Experts of a small language model.
Size: width 256, vocabulary 32000.
Experts: 64 experts in each of 10 layers, 32 SwiGLU neurons an expert, 4 picks a token, a sigmoid router.
Training: a variant of Muon for the experts, 8887 steps.
Below are experts of layer 5 (counted from 0) of a mixture-of-experts language model. Rows are named router (the router's row for the expert), gate (a neuron's input weights, with its number), up (a neuron's input weights, with its number) and show model dimensions 0-127. Each number is 128 + 24 x the weight over its row's rms, rounded and kept within 0 to 255. Numbers have three digits each.
After each expert's rows: a language model's description of what the expert responds to. This comes from a sample of Wikipedia text that the model never trained on.

# expert 33
router:132097144180150107116147095088145143114115076111098152114125102136140168146148156160165169120134177150084117150097132111163149114130119114105143134086092131104133135113114101140107125167147082129095126136162167141115104127118127093120128134142145127135154133137138134154133113123115134120123102098115084140143131136116140156120146127175110133161132133145127098097150166166145177142125
gate2:115153124122138164136097117130104117153107133132125140089122175154126143137164141113114143159124138146094090078156104137108100122114116149124145109200115111136115115147143139141144134153079093109033130143134117131140113114129120110123143140159083144115136102107121114119110156181145133102122095127169108137084127120133172109099077137120141161150168132126173144107119093139092095103141
up2:139167101116134146085130101142127089092138110140177138117095137161138148131134122141127096145117126103136099093102100113081101126114100099133122127130122111142102136132160135113117165137111138137080105119112120120085119139104119118096108171128144161105099137086105101134141156137138121136126122182146129135099161112133155115118072107151159137127111165076143094140079122086162113138132
gate3:086127163127086169157103133168130100107168088129142103140119140090125117138128156091125124100106161139089092181081104146130093101164130131075082176124164098137162105111121098126128127140129131057152109133118126168088149134141134110144165135100124081109126145125124135137132129155081155123110125078146181132121157157117130130089128146139134110114155106109112123109120115154128120108095
up3:141091102136093151102123154117162167115141120161149161127133130141159084150121114145134109094123109168169153089123135129127134122104154149101096135149089159122092138069141129090158143125181123101123141164180094102123110099134150113108149123129157169098143133089111104129158152138092114147137157174181141070118117127144130123116079123125111126089126081108149112160192114125180131129123
It responds to: Country and place names

# expert 24
router:105148135148107127136081158102129131116108059135120143121122080147172117145174152131149163133146133166114140164089145164111167107158127118137184100109126073122138149126111152122077152129152162111096138130136135136117129142106128121137144108149125160137134122132113117107095099144130100131130109145164115110132127163128109133143146136138147119099106123149124167105151145140155165106121
gate2:108120140118143171126136162155132090119160129094123156137196122115155163106110090179148133133117154138129121162101119145160087105142096128105181161076134124120153124134120129101129128134138165177117140132121116106084135129127126109118117113110156077091101095149102103121127163149120115130146151145096128104124121126122103152162146092158126146087139151141119151122146158160145116097115
up2:112114080133146097126142093127147146156096134103102103093091140117088140137124162067105153129151089128121167115139101136136120144127165109124103132129167111110128116152127120109124114112151104127106127108118139165110115119171154140151148152117128088142121140128109123168130122143125087104125158125138136156155084114131125176103133128130129069135121118107151082151147103149127146118090
gate3:112159154162131153113148118114077105107072113097104110124128118144184110122115122151102109158135124121151123111109121144121146124136135117081161125104115119136151130094135157141115159149145164117146124105092091164082090133115117178130111130108124114160160129132097112113124144144107076148162142107157137128149068166108119090125124145098156122154128123131089147136127190104102158100104
up3:117104114150150108130138120147118125112144102134136120111143143106176095113134112157174102100167145130145111148147121093144131097102155147126137073114094089121137103176157156088104120122100158130100142112133134103120084112130124142129125124135153142114128096117100112119125132119145103141148100152144136158087144101104127102145130079123151117144128118133170139110147122098133183152136
It responds to: Place and league names

# expert 31
router:153154133140073106134126123176095086142130126129152119094126098126102063132136165111123116113146122159131154090151147128136140173134125121120137120090095096143081092119193089151111084118122125092087186143139120114147113115146101132143157144108157132143136170115128147093121155130150157129103131111080121166092108097110138107141126114109167127147099105156134130123129133144119120159156
gate0:149092113113135111098139127199117133106120124136088084142090136165151191091123136102120120147095091151129142142137119130142150100145112120109138109118142139122119156145168131120114131110091149132134143119130130128138151103138082129086156119095118112087108136161133160154111106124094140133149181110117086111151121128124188143122127103134181124121129107124125128110189131130150145130143
up0:110115107163102141130159161164141118102100132123083124118082142104153156109147117097135144127109124150091163139138131122126120132173180092145155081163108098138126113140126113131113132134153171104120154128145165146137117071118121113112113153073097150126118117147093109119119149155132141117130098168163119114155086089136213110145131110079139125112165135130136162133161116153121097158139
gate1:141080091118101084071121080095138127122126116102106138163095122134085157142165162094121135101134173141155149129108097139132133166120148090102114154102138132130134136169125127097095085101081081122111136123095134109124173149123137086120120154105146144122114125126118171168141111133116144145162134130117137144170131124095145152155122130180113119121127148146108138113127118133090139105182
up1:135159122088137132158153136143124150144141114153103138145141133113151090102109111125181163147122119110136139124103138127109146102152105150074058132134161151138150137080124107108130149134172149119142095131125143131127100153128151118121105119150092160131148151061164140121123121084132167151112142116177132131136112096118139146101119143100137135123124160087132125133149137128194172134109
It responds to: Spaces, numbers, non-Latin script

# expert 13
router:169131179129145138120095114156121103132150108121154105136148101136119139098152099126116111138142138136136055089106112101101118125132126145136130121153143087120144114144119162118138139138132136137089184126161087155163154114119125107156115112128120166144148126112143101123134153129156161078130111103111123154106094132185105086112105117092107166132154149137148134134152131105121150136108
gate2:146140116178128102124099126133114148164138133140075114135135078129131136140127084163112101135131099132102135115126096137129115123082138125172131108120138060114113145116086124158159151139101114098141095101160123116097129110146110117189164121136129081105113123127159134104074118136117142113125121134146125107116154160129110138149126148148145127138112106145136090104150116123143153137127
up2:118154108171159114133125091143148125088112109095111143099125098173152187117174105114135102129111126157165161138128157157114121141089084095123094140102106100073141145133101141129101109136144140157138149102130124101108116147133139117125129147132166193112113135138123088105159106121120137141145123155115104110122095138107133103167135068126161130085158147124149123135114131153101145110165
gate3:122132134152132158137148123092108092115132083120153148143109094118158150126099117107133185143153120082117177111125118090181138138121159138130112122127104100116091113119114126138114144127160145076109119157131153152145117100088146151139101115083137102107122100100151142146113086119136194113151089109122131147135147099132145160148147092104132127138132148095143112169117145111133125120128
up3:093106166138106112166112109117086157151138153143111117100145127134138089117114159098091139138096110121123123098126134091125189078113140133122134072124124131145158133113133123088139095136145156124139145158163114092158137124149104148136186146134121153168134147092119134119113084081133140110138116153127138114146127106153130170100128118060151168127176126160102094105128091114180106111138
It responds to: Plural endings and nouns

# expert 23
router:142104160111107115108104153114105152110096092118110120102175115142104158131093140149153100134115146153126109132179145148166162119092138179153172166111151120163145110100158138130098113126109113187161139159117131126202122123100086151132145144178093135104141137128131142142126135163073109139129109109117147129125129086145116099120131104127146122115157131118159117070156136117119156163120
gate2:097148121123112089167122114145137145142113137139132102156088158116151110140166160129163120153123134139143123150078130148121097150110140125094105120118130117159124143144100164174094148128142167141079137155127112119077111166129155112115141078181067108144113139155155099120136102156142157177153136153141112165121113133104139095102090127081124124061175114108108183126129132104135102157122
up2:106107136142175127097144127068140121155120175120100166145155110110143098165117113105157127116131149140132165075143081130132122131073109107089130175138097177132153116103108146155125121135132110093147132120146131108135153067109111094116177151124172097127120127151140144104096126119100117154163068118087138126125122130123134144136110121116161126114156125152131109156141101122126132118135
gate3:125139101108084142078131131141125152120126138106089122118172151116122121116129128119147098094091146103120134143133166121147132112157089132182153180154180165138097106133117133140083156139093117132082136129108126108158138123116061128098158145132134146101100117146125101129082126107116114132160125125138137075126142133101100092105097159133126131122104110117109140113147130125134095135102
up3:117118150119144153128147135124112150136104090104125112148161118127111160143104177124104137121160140114111144098134113174118138139121152154128148174161114070130107126127135150116093127147114156172161083150126128125123114088125120139126141120185037136121096114113119126091093155161127138122161117192121082108114152107148098117140159167173123103156147127117106101124118140125136120146176
It responds to: Adjectives and derivational suffixes

# expert 27
router:101141139141126134127100105096147103155151131143153162164120106095130088117120141167121121124122142128145125090139131152131144096124059116111122111159162123142068116108102157100112127121154124131119143137114104088121129122152139127158150131143163123140140103103118101140145178129147173131149097086139113118134147098115190121104116134131101162117107142189127169133107127125199144133128
gate0:104150156164098113122145120188108098152107104112142162138173175115170076150135129124108146125159128110129135076112121122141124113167145173139135150135113132169133138105118085114138172147158110133147129069140123096098102122136132123161153153176127158088144107152093152104130172114119123130218124124136127140132155138119175135130121141149095148099129108169112143116127154133132114144147
up0:132095140120121108104114129063117085093148136089155117154159122123107077116131141112129161120124117113156185130111132120132163157141123117189159147092120124116079124153085146130151132137086129095124135097108095113138176119146154123090144134142110124100146092133141131120125088099135106105117150122111163121141166110134068132124133078151112106090117094119139146117128095128126126133193
gate1:087099158115115090107122152115136168147142153131144120159118146133097107131131128147129097150134137142146161111139101114142120133111091150142124156148174084101105122093086123105138134123127105137114141149155154121116134123147153118114112136132182097136117139122097153115165168121147090162117164187181139091168118139161126103137139148125105113101120142074121133130109098130178086138137
up1:144106110153133195125116134102156115132126108160097121098147096104109138121106125082122155103183136128136129161116170103119144131137143138139110119131122156087080167109131134181182141126120130152116104163139142129073158121139135137131135116138124119134106142143151130105142123161118114114114158165111117109116100147109097141174131142121094122114093145081132150117090168129089154108109
It responds to: Group and organization nouns

# expert 25
router:105124148105138117090134136135143129180105120167141106151162137141140133142151146145156169126121161138079084077126146182130115133141086142110134144144126097128104100141168146122105132145138136155134097132089114089123107118151090140120122115128143107141152117106113085085144104119124109129138117113157089137118154127121135116110079119134116154132162169149126093130129100132146140117087
gate0:126086128085126102164113117147117138166094107128111143177140126156168091115154105124138121127119134115122161127118143171114131160108107115106143063104075117147164131130140177105130134094119111167125146122158115183121186131099119130144151168094087163132116115160122144099136112112129103109118128131121102124157134126123180135152129116101141175159162112132109130142122123142091126124082
up0:108096127122153148115096133142131119145097174126110138156137140158156171119139150152112141152135127156121145133120177129119105118097145111115121095115113151098129138098121115103128121096130102166137149116119114133135108197149116162105166092125157107114155133195132148124136087134137065102140144151157095113084104133147117107141158145126122138121126137107093101123118149114068158106103
gate1:109144127100168162129151123122130098123155079141140087149135144173123081132154128149125148137153115139126147141084110105096107173114178130173102154148112141160124185062136136136145118134177093115126159097147126073080152152137150119158121096128120099087181103133146086151151102131096118115133108129141126118140144160116121175100071112132147158122140115179101186150134108145110108149118
up1:126104118147114101079130100132146103133107105183130142135127133135116124119131153109139149124113163106133121113106113172131085186111148162137087099136100114135152105084125121162161103114150130181095151141102140118113161146103104086132091102140096101096148106159117123131212131098090138132169152147146110121138122172138151121166129134132170124110149112157122149124094120121153149143085
It responds to: Foreign word endings

# expert 45
router:161131158101144104109091109143102126087113165170164137117153124117085141094121126099139117118117117145128151109124163128132163097138167147140139106129144126084148131124130101130126124169110137124100114130140107128138113094099119119122136127160129139158168145101121124113122128123146144037108153109127106111093147091132142110148147122143127142143104099151164099136112154119171105159119
gate0:118130156104106126116151118126079089152133112162126128142177118139085106175133143089138145107128136115111155132102146084101115094143072140087139063129138164114148105134141152111156139140147123093091117147122146148129129137108121136123129109077152099109147150109115163161145121105113082149135115145114166115162152142161146094105107182113067119153145151154170147137103141130132138177160
up0:118169102105124081116121134095176135136131066092095172147124128112136118104122130164141121140145146147109111127127093158117078118099097130164092122164119086107115120141117140117098145092136101166115192102195097121138140134127132085129159130178146102132082132117137131109112136142104121164140148117139088141094096154134105181126140121152176126140129160135118145110136163145131152124143
gate1:128111138132153127154155161153117136130135113122084175108140116099116116122105077146106163126152133146115188108138125125116098119156172119076113107131113124122114158128152126088157150152106118148049148132129120073103115125112108121090094118093082067108133162128151120135107152117126139129138154134119111119107116128077122095155150129146145122132115130160160073129140100087093101141149
up1:122087151146083110098122132126086102111162163095121137104153124125140071159122144112091109099108134120126181129129109143122109148132153146122114159156128119178124106101121133128146112124099084097084151093133131091096123103137109094175125125108126162097127158156108082140144122149131137160122129092137143146103130130114161174135127102170138108129108118142177128107107112144118174103156
It responds to: Years in dates

# expert 12
router:148148149149070120135123130172129176121104083110133113129111072166147096129147154140134161132096094135099100120126106143064098089126062124137122084127119086114114119121110129117083152144120161132064125159142128146111114117117112118099134105124158121110133139126138153166119138140131119144124119117147176123158138196108153143117127162128117121168116141170139150110175134166117152115121
gate0:091129113122104139140142133119117132157131108169118124169148130130155121119107140133146121153133094130131117099109102095083145158183123150161137086147073131160139120137127146130159158133151100080115141164139126157154135155133148148147124149119183141102135136124128117101128157146115136158127105099128159107112107136111183176130143132086113121116131125114134147112125133125097130103128
up0:129153164112160126128174125143136156143121126137096086151154117118118155130110200075143126141169137160146160084066123113071127162134112116169162148145152117136153139168150158114069148126115124150150168147129143135158107127120110120111125159116170120107141148164105128128149137098147128100139095088156123140123163097123127126121088151113138117139150136177143128141155159151117076074137
gate1:127137111152125147110113075130165131129130149101106109140132125114148139132150121127127134139078102129112122093094074123106148108117107132127128084139096114140192113127179125177087132095099141129109114135085144129089146117158128114108103145110144121158124163123142126123151139143114114175135074175163135160107143119104130124093151169127111116111164128098170110101143162128118163140079
up1:124138107107187146127117100122181157150128121113138114149115156141141153080162125147104149143123127162133164115112078084087151154082121113116094105097129126106144157118128117116089103116130149125107127125126143157153119107114139136138136164116152112163128176106128162107157122160107098160130114160147111150179127092100150134121076091116118159118154101059141134105131100124136111133162
It responds to: Ends of proper names

# expert 11
router:156133188105124153154098114105172149165156113133147154129079096115124145114123147128153126118099154132124136171097176135163191097083169113122132075105097107138150099164145186144137132134162092112102146150108116110138098111120145111174125127149144191136139131095119090125115132109134145113098103147134114106101101118120116092116106100106119161123128142096140121110140106136122137179144
gate0:134107067137074180106157113143152092122106147099135138097160108113128139136124084138119122121142172139152126119137162108142118122112146128152162114135130082154149127157177126074153155149119132143147128084124145184125153084113103178085106130114118142115113136161138141191124122112127135110134148178174166114138125135136165098139142150111135130121144147104150161135133151118176091115131
up0:144137090143114133137137150099135153115103161079100118111144089183102134142165109139141155126116144129140161106173180140147147123132138116153082148151118099126151094131163122093160110130155126151162104119116099149115139131102137181142139096143137130140098121119107124137096117114117105148140126106107162092098136138099132110163135157141188108130135136118122110115108117147130088100128
gate1:098108130098150187111102137100169172145141142122138136135123114133137143128098101140149124146129125114115168159079127125129110159137138116163083137147056096144168139097130146141129153099189146103104097150107163156115142162138106133150139116129164110125132115131137116121121119069161139103156137133114152092117155146131154125130126082143176108136114109141138179141153152147119111139146
up1:096147166119128131125150146127126137099175135078109154148173123124100119118126164145160145148114182142165160139095182176155168107178117106136127105122124157132130154088111119138136146117113129087073126139125129138132150122100127071129132145133134104136143103132135156109131122087136143096154139181147111148148098143091080136150118100135121133124111131113163139109171122143144114135138
It responds to: Month names in dates

# expert 17
router:130164160137135107131159108120150081101117109147126110161109104131113110134155169111166163133106129140139132185139108154151143112149153111158120086152143125127130145141155135163130142139107181079118144135134137127169164138136157129116150134104143117150098141128198148162123097125143136137108103104193112154109151153101152096150142141103121128088105161162152145098167139122107173108109
gate0:132104157101105164109120149111131126127094092143146127107144120118113151098163101112138141112167142129122180083184128143118149112104103128142090168155116166140124133085135166137109150121183137116147102132140139086135103103130139139091103094150089129158162119118127137176168095128134134142119146181160125098126147123125142093156111132115106097134138131156149181106149127118148112134137
up0:118136162109152146147121138088159122162134164131098121148095116128125155116122116127114122095171147074139090113112100121123158143102156123096113189130179146123090112138137142136127119167093109093117158088141141090121131147140137103126081093201130106161125130101133118114126127078109120113130130116062091086108135123183135155105131164124161124148125132100107104082081146138143133108148
gate1:112088129127111119107160114140157111160124133128138121189107097126133093145138141142127138127123114125120119086146151152120168138184155081123134098168090169140094090128150155115138133143142120168114122130140133142108150134133156147083129109082116116146119100101141102101137164144124104117158121121130181122133136132150131129109121202088133127118152118122161129123169146123126160131113
up1:116130152122136122072128075114108145110084135103158121151122114115119074150112128134122139091100108132145132122159138158130122136112154151125114116118112147157111122074159110113138096119144154114129166155153136104158119099152110123117159092160150087130132121068126103142111119103137098122176089154135121177084115120102141124144153143159141132137130135136069140169114096093119144118147
It responds to: Personal and place names

# expert 43
router:129139132113175122104108090138152098114086142143080108133113122080109109129132092099150094139069114141100097146128166160135158151127132115169147131133139115150158102150153141142160110158108122113135137160169092113136126116131190123122073159120135149163117149110151135080128189103123114091130146097111097144145113094152100101155122108128143134135155114104115110163137155099143113180087
gate0:127086133150119143119148120169098138119159142125124090175177108157143137137138130142129127139126111120134155109118095110118140161132154107118093168080159111133127163101110179147151119134149125103175098139122125115082093099123113063088121103174153124127132110130131112127113162092120112170126133103102122139135125166111075121116141132144175110130158127123109159152160154138124137126149
up0:149115114131119116098157104083148132153101128129122107116094089117139129076167108138123171147189131073138120123161122132146096122113082091113126071109121155123167117135099129090142145120157124159131151150128114119131146154112131146126123135117181142109155108131138155090121079121120115137163126127119104116127135085118113118151169065108104100107111142129080144129088160120094098095171
gate1:123129081113092110140098133127100139135116106124093125137114172103145141117122113101131167115177116138075187147077118149104140125122140097122103124108123128149133140133161142098109157126143126145127148143150173161121139124146105124111090159076123118094161103193157148155146133162091131122130172127112126092139160100122111128140148096115135108116155154134102140135144165126120136075153
up1:124131166170151104106148185160150105121139063114091114136147156101129168084132141094082090114152142113101111098112149134116115120140090155128116070162150098170141105118150118108121142146079141125137095139164123138134082128122136125161115150062121126120102115170120107104133106193108092130122127159131143139152133144111096144136113130124165165136161132179116134150117120129145129118069
It responds to: Hyphens, re-, of

# expert 35
router:136133093111101129140106128121176094117100146155082148069096126134103160101104116104160083109103131091167134136132105130154137105144101149177140153131140143109143120117120096119162083112120133157133137137115126146128114126161071113114034136148149109111122091118125131141125083126110147166123159110098126127124145093113119097120154152136179124131114137143186124108170102086152117170156
gate0:114136084118110155131134115076180126140153144101092134097135155103079128095147129119142113133121122089101129136119174114132096153107129123113110092105076092098094126139085110090117117091141123166154106123167109135161119123132113122135135099118155135099119129150099148110113123161135137079137157103105155146163102173117120128131147129129136133114128158131137129154128125119132123112108
up0:141140152115087108152117168131163104102156119132086174133126148075126137144132103145145115119135092122170151112096137139114150125065135121149160148152090086122082154109111140082170127151165119133140151132165125140082136134126138127128149094140103084118156106126082132150129164108145119126163092114119120104115066133110136148107121101170168140145165134137163100159122113181129148138127
gate1:096109103138106152121093123115154177139155160123100106100143101162138114101163146084160134137116121072104114161125105118161085117128108135156096118174101164150124111121093115128150144072139138111138135126136134101124118162135105154137122125160138133130063125169110153112120089123120113108166119119155138139183104133076116126141123114125121100110113133132130123140151101126064122170147
up1:124134092114124168099134098112156141093131105128145135133136127127104102085135113159126156149137138098125140186135076138121142117106149139141074156112125168138121137160137113123160099089118119099144134127134159127082118132142074135174095094166155144118132133132147157121151113101116158128151139146108170130134125116117139147150117158083114129121121109169167105125141145088108140159206
It responds to: Mid-word pieces of foreign names

# expert 16
router:158102149148036123135103126111134168145090095113117121127131131143147127133139104163130130142105157139104155121154093105133143121104101123120142145149114116116188131098131137143140144085175122154120110115145158098095123140109125151130138123159131127135098127135088165171139156156122112145133126126123090106157135145143132122127180165138091094138152157126127156109153160184122133143151
gate0:106121078105116128164124144135101122114156155096103086168137140144138124135129155143149100126118143092171105165142108113140148168099158108140139157149148139119153100131134131152156123114161110115132100090117133116107125085151155166125163138109096136109106114116132113108130121130111156091143134116142103101107102165113115117149156148162127111124155139134173133134116152131099105111130
up0:161130124133115135170172111120162175110145119114134142152119108111157177123127135153084072124133096155107138121111149132117133062127099096114146106126122088126127133123114168127078124084097109141098131137134097145110168129102087081115162145121179148108109126098089122132176110115133118148135146195124110145135122149148117140137143148086134171150104137173116112144122115121159158139134
gate1:087104116091096091165115116133109159148155106113104135133131091131197155124164157097119119131122125108104115110115167136113139113114165120144113085167114103145136123111175154112153142116072106106150150111140140109149133143144099124196098136114109107133112157128151126117099107149149100162157142204117151104097098134102165160129091099131084137120144107201143116107128098163095131133113
up1:115114120122164116147112108114128118154132119120144119142142131087082131145115102116147133116112105096145116169083125112104130098161119160140086141138151157087110137111082099107108132085108123129148106161128116109145099132128173127182146172126116106145123143112125124169127116129153128095096185120119153121131164135108148151113144145127105155138116130119143120105108157173100115201102
It responds to: Topic head nouns

# expert 19
router:142148152088127142149165140099150121142089092134169130100133126172104120149152178117135155143111129133127128132108122138149164137135108138161149062113149091151154153130100121115113119136143147187100116120115135092149096151105085142139133119122157120133129127093077106158118097070174131127126135147142152113142158124140108135131112104133126157132139127147132125103168151087148120128093
gate0:147134127082096129127140164133125146155140100118131140139127092130154129139097108152118130140148115108187168159174127121134128128139146119153127105130100090094149131114141146118124149106099114116141132124135158124145119106148140134132117112105075085154101110086155110127163152131084075088114112132137147165150121139101149046127106133097163072079123088158128122184132137101137108111163
up0:152126142111150160134143110164166099115107093122137110127117115161154128138120089125141179158142147142104102150105149135157112096121094109120123110124137155072137141134106137116166129169099165145142118105128105128118112158162157094151127148135131166194132122131096141120147092102102133136140115180142147127136150105130135143149115120130147116116126116123075114123137106086123083122102
gate1:149110133145114091104146182085148122132145097091167155146108111122172068138135129119128143133119108137116140135108141121104127155134144163136117139121116165154158097145078124124117146076139069106085142076105141122157092084111124110113125148085106082093104169135114088138100150108195139109127097076122116127100119120090135139142140098180086105088146112123153144100112148078129130117148
up1:119125130142142118182140152132092167107131113154127140157149160138078171160101132113100084144113115119137130116123123151137091141126120098129147131131131116171109142177142125140115086161087134150143123122125120111139091154107140104080132158124160115152159131107095134093134091081185107119150149161133093126129157194129137140112122131067143146122155144127113134138140150085090136108111
It responds to: Name and code fragments

# expert 46
router:133127155108126082106115079147130125140116152171144121111120111111101113153129134085144131110069164170157078165117133129178146120110142127167117136126158114121099126147115137123141104138126117137167117115143107162153078091137088178155129119134115146147170147120190130110153114110165134116116107127147119157119137083139106101108098152145095105128085148112144119153123117135146142138105
gate0:126165122131088119132112141114148117110140154101132111124173077142106116088116175106114124119154107124135102135140120198148134115085082128138098100106120070161109149136085098152125162124168131136104145132136129090100108154121121159076131069125123139128099122118129123130154147154134120099147124105129143124117114188089092173094152113138125097123155113097147086154112136137119138158127
up0:108091117121136142180161149134145146162105096118119087141079114103127131124170111137153122134163158120087098102152125144086117116123135122109131137104138125086150086110172101136129120181126142142154086108120121157154148114149124109152148155134180164157168094138112082107164133113155130126117102109144137122127110168137116126136112166164179119152129131129133106147160086120124090092138
gate1:096158125119154168148124145129153137149099106083130131103156110127133104145102156100136095157133114158149134100123164133152117139106126097125082123095120139151116137120098110141133160101121110135175112117134137163147134159127137176139151094119118140090136128173112133134104136138104154151098094169166087128160148182162103151098145112152124101127128108080171104170095109126142153132155
up1:154122124139098127098112174136119122162144134129101115129116114121142152134175080156104134077159130093111122115177104120110094149128124126180129138133137117108138137110144112126135121146122102122122112143119160151085103114129158124154146132135149099123150143122155094099138137146110146113144158102124152121173117109141138122140104152126128182142125142159130153097177077145126128112112
It responds to: Table cell pipes

# expert 36
router:095144158126206174094107159140119141179168129144134137089095106100128082089180109144119134129101137155153157132169143134094127130085107115108169134137178138125168129138181151137126118149106138152130087117138112131097119145136150103134129135120130128146143138174112113175122106084094125110131128112140123141135134128133109149118123126117134173135135123141111120117127136101150139136108
gate0:151151120105109101098117153134140117128129178098119169100113108146112127141121147148130143108105089134151086134123123136077149095128108110101116126103101145135153123112126106175120116132126147130138086131130125094143120138111167122116153131135109145127129089106095082087117122090163145133115103099153173125116170105108128160102118125193121096141137114111116087156126150116126114124116
up0:121162138146150130161110124122104136094105143104108132104127111121169122123116117155146113139176095154118152155145113158087114145131143130101120120117107106103152139134121144157107131133125113156101139134147141134146141109098110129123135143117100149125133096107127117159087136126088102121152135140150095116142148132125097136146096127150120128144173097127118094095095133112127142131154
gate1:138137123117160090110134093080115105110139095118128124148114077099149050123112117118131119115131143107162092162138102150153142086142153107121117119125134146134130134094080163123126125128111094147099142133169117167108138142168174104154139148149140088130123137091115073150117120138143129100120102137097125123098138118123141190129158142133138165164118080176131122125118104182149105162138
up1:140083096118140106166129118129131104151113112114157108132120131153130173180085110103126124122090142180139126141136163171138102102144097145114154117141106131106145114102119130109093184103128151180140107119135146101175131120120074185095131147115154103090085096089103129140150147119069118095133140157120104125112127097142115117124131123113116106140167143115134130136117150120060079108107
It responds to: Commas and closing brackets

# expert 30
router:132096126107137102161140104153134123136100118135137118105088127126100165144144129085132108128089141136172078143165127146174161128135127114157126108180166156130081130139099150162145122111127149127167138131161113166116113097113108186141120097143117142138124093120170106139124142139133129147156127124155102155138091121148108139121144116112113134124090129111110122178136153104177132187107
gate0:138150122140148087119112159115160164112146086071096125117120147136172155157135134102050176135094088119125131144126163090114137143099157098171119058136107129130110090089122120128148160099128153124173099146123111115115144113147122112142170124119137144114115159157133093092138130129123136099182149125117091157123102134129129117083153165137140076105153128128090127191101149118127128094111
up0:155142165121151120115136133131123111128120133172141148070160119156103119155098101139166133093145107131134149082114133137090102115130099142143126170135135127096121114150164106084131125194115092089091146114114143155149100120094195154100122173099155112111150159096090115146126128190129102117138119115138149142147156122121123103122140120109124113113142166128129125070109132111130139135107
gate1:119090106152122089176122136135116109114109125151149142125163110188139109156111134167141097093133110146124143124077135147160146110156146117122081110114164106078149125108117178085125148130127132130176105129105147125147065084077109134141135114119093174083127117103106074131124130132114113169105133135125160116158130154113141144142143143112124127128086096174115152112147117147131131133118
up1:145130120149089133091144108126121111140109158082128161141126103124137130108124089112159157142118155141126138121157123185105180123139140130165136147144125137173120101182110144155115110109065146147108154141119106182104151139145119099130139137152142121116116075120136119104132118126088132094129135127136105128160136098101148130130121089153135114169174123082118111105125089116078129115146
It responds to: Table cell separators

# expert 14
router:111129137118091105110139101121197104146118154081186105132122129079121116152148128125149108114133144164146121130129140145101130091108113113166113108160113129125140139137141141191126111175144160121156166154142095113130107096143115105190144108139111109164167124103150159116127091136102144100105133152161109137127129151123160137101104115173123131148143132134134166187149148115157130109105
gate0:131163131099128117162106149132125143090126111164144131152129151107150111141137122148086176147113124161133098176066148085125140117135113105103149108139111153123131120144103157129121140082139135104159123169139129199134114110133147134170174138145151108114133125162169134142115110132151129135176112116187100125122125167120152199108114113097128127131121109124139150113154124145122126138102
up0:148167108112155119146089111185079147107125128159129151123127108133155113139116146149133094117140096106129130091085149136142123124109127110145110112131138099121153114132111131123120144118103136122128069169119160092126152134131114113139138106121146151160145139123117168109155111144179158134132134099115136143100105143137154114142157111124177139148117141110122160142087164127126080122095
gate1:106156103131153151133119136107150154128151128092108132130097120146135092106130134143103135139143137165123134176103120135176155138095097130087122108126106135159130126095164165127118097160140101119151160165079120139114131139122104100150174111090106150169114117109142115135164093097126140099137159110186151100170128150129187189093117108131178118143138119125134145135105115119112118146133
up1:107096066129121164140139122157184159114127151108090101131094145138094091136092131130121077113181119127147096205146152186116162108124111094103142138084142113083124112088159136127124107155113109152112139148102111088122122112170108118133130139106118174141143137116130157127124083132133150131160141151128121107156127135139166161102122126096121124143124110097151109122096130116165136158117
It responds to: Word-ending suffixes

# expert 9
router:164105153120145070136135099114121128100109130124119151116129126143146140134129132124136113116077172164155070143136116175159140117101140135153087113152171140111097138156109153140144135130120175152195152107171098155089092112126109166122130104097148154141172143125149107109126131094146138125134124101136118154114128111151123118113130129103093153134090137128154118152155132109161099176127
gate0:168112122151121121134127147127128095158167115109117127132093174147151131163146135160156122152146157106130116110132140178157163140138136111131092110131141144122105122152065088119066140120066192156131125143114117172147157122162150086103158095140142138099117119160119122112141124141054099093147124122142139125166112143138135138149138124150114138137137126146123079130122112102109053069128
up0:150147114131092144126094118150155123172088093100157123116127090082145102143140169089153128153172143166136157113123079122150147152165100076143114121149108129130132075125137103169138118088121130115136136115123117144131122158123092112073140092132128198138132135157143129112120125125094141116123122160129119131113089088143078134158141110129117140145095099114146123177108156148115143127137
gate1:118127155163128128155146184128142111109124129128133121142101119076116128102107179151106164122128143108118148150107144166144139080131184106117099174130086082133115157116081145076122119138088159132146152105147150151110114143098128111161107136104115133151144137108133094117134088111127152148134144137162090160132131109094150120100141136139157114121104126163130152136109134129136106138152
up1:150144130114142130097141076120123134152137140135114147109142125161151098136104102104129110151141166100094136143120077159154147103128128120128135129108105219156167107116131140108137109152142076138150163163143119125123128091158151130172121121135147129122113106109120110150159146116089144133117121082162126138115149131116153119164128067163154108090174112188105123071120129145107128099141
It responds to: Table cell separators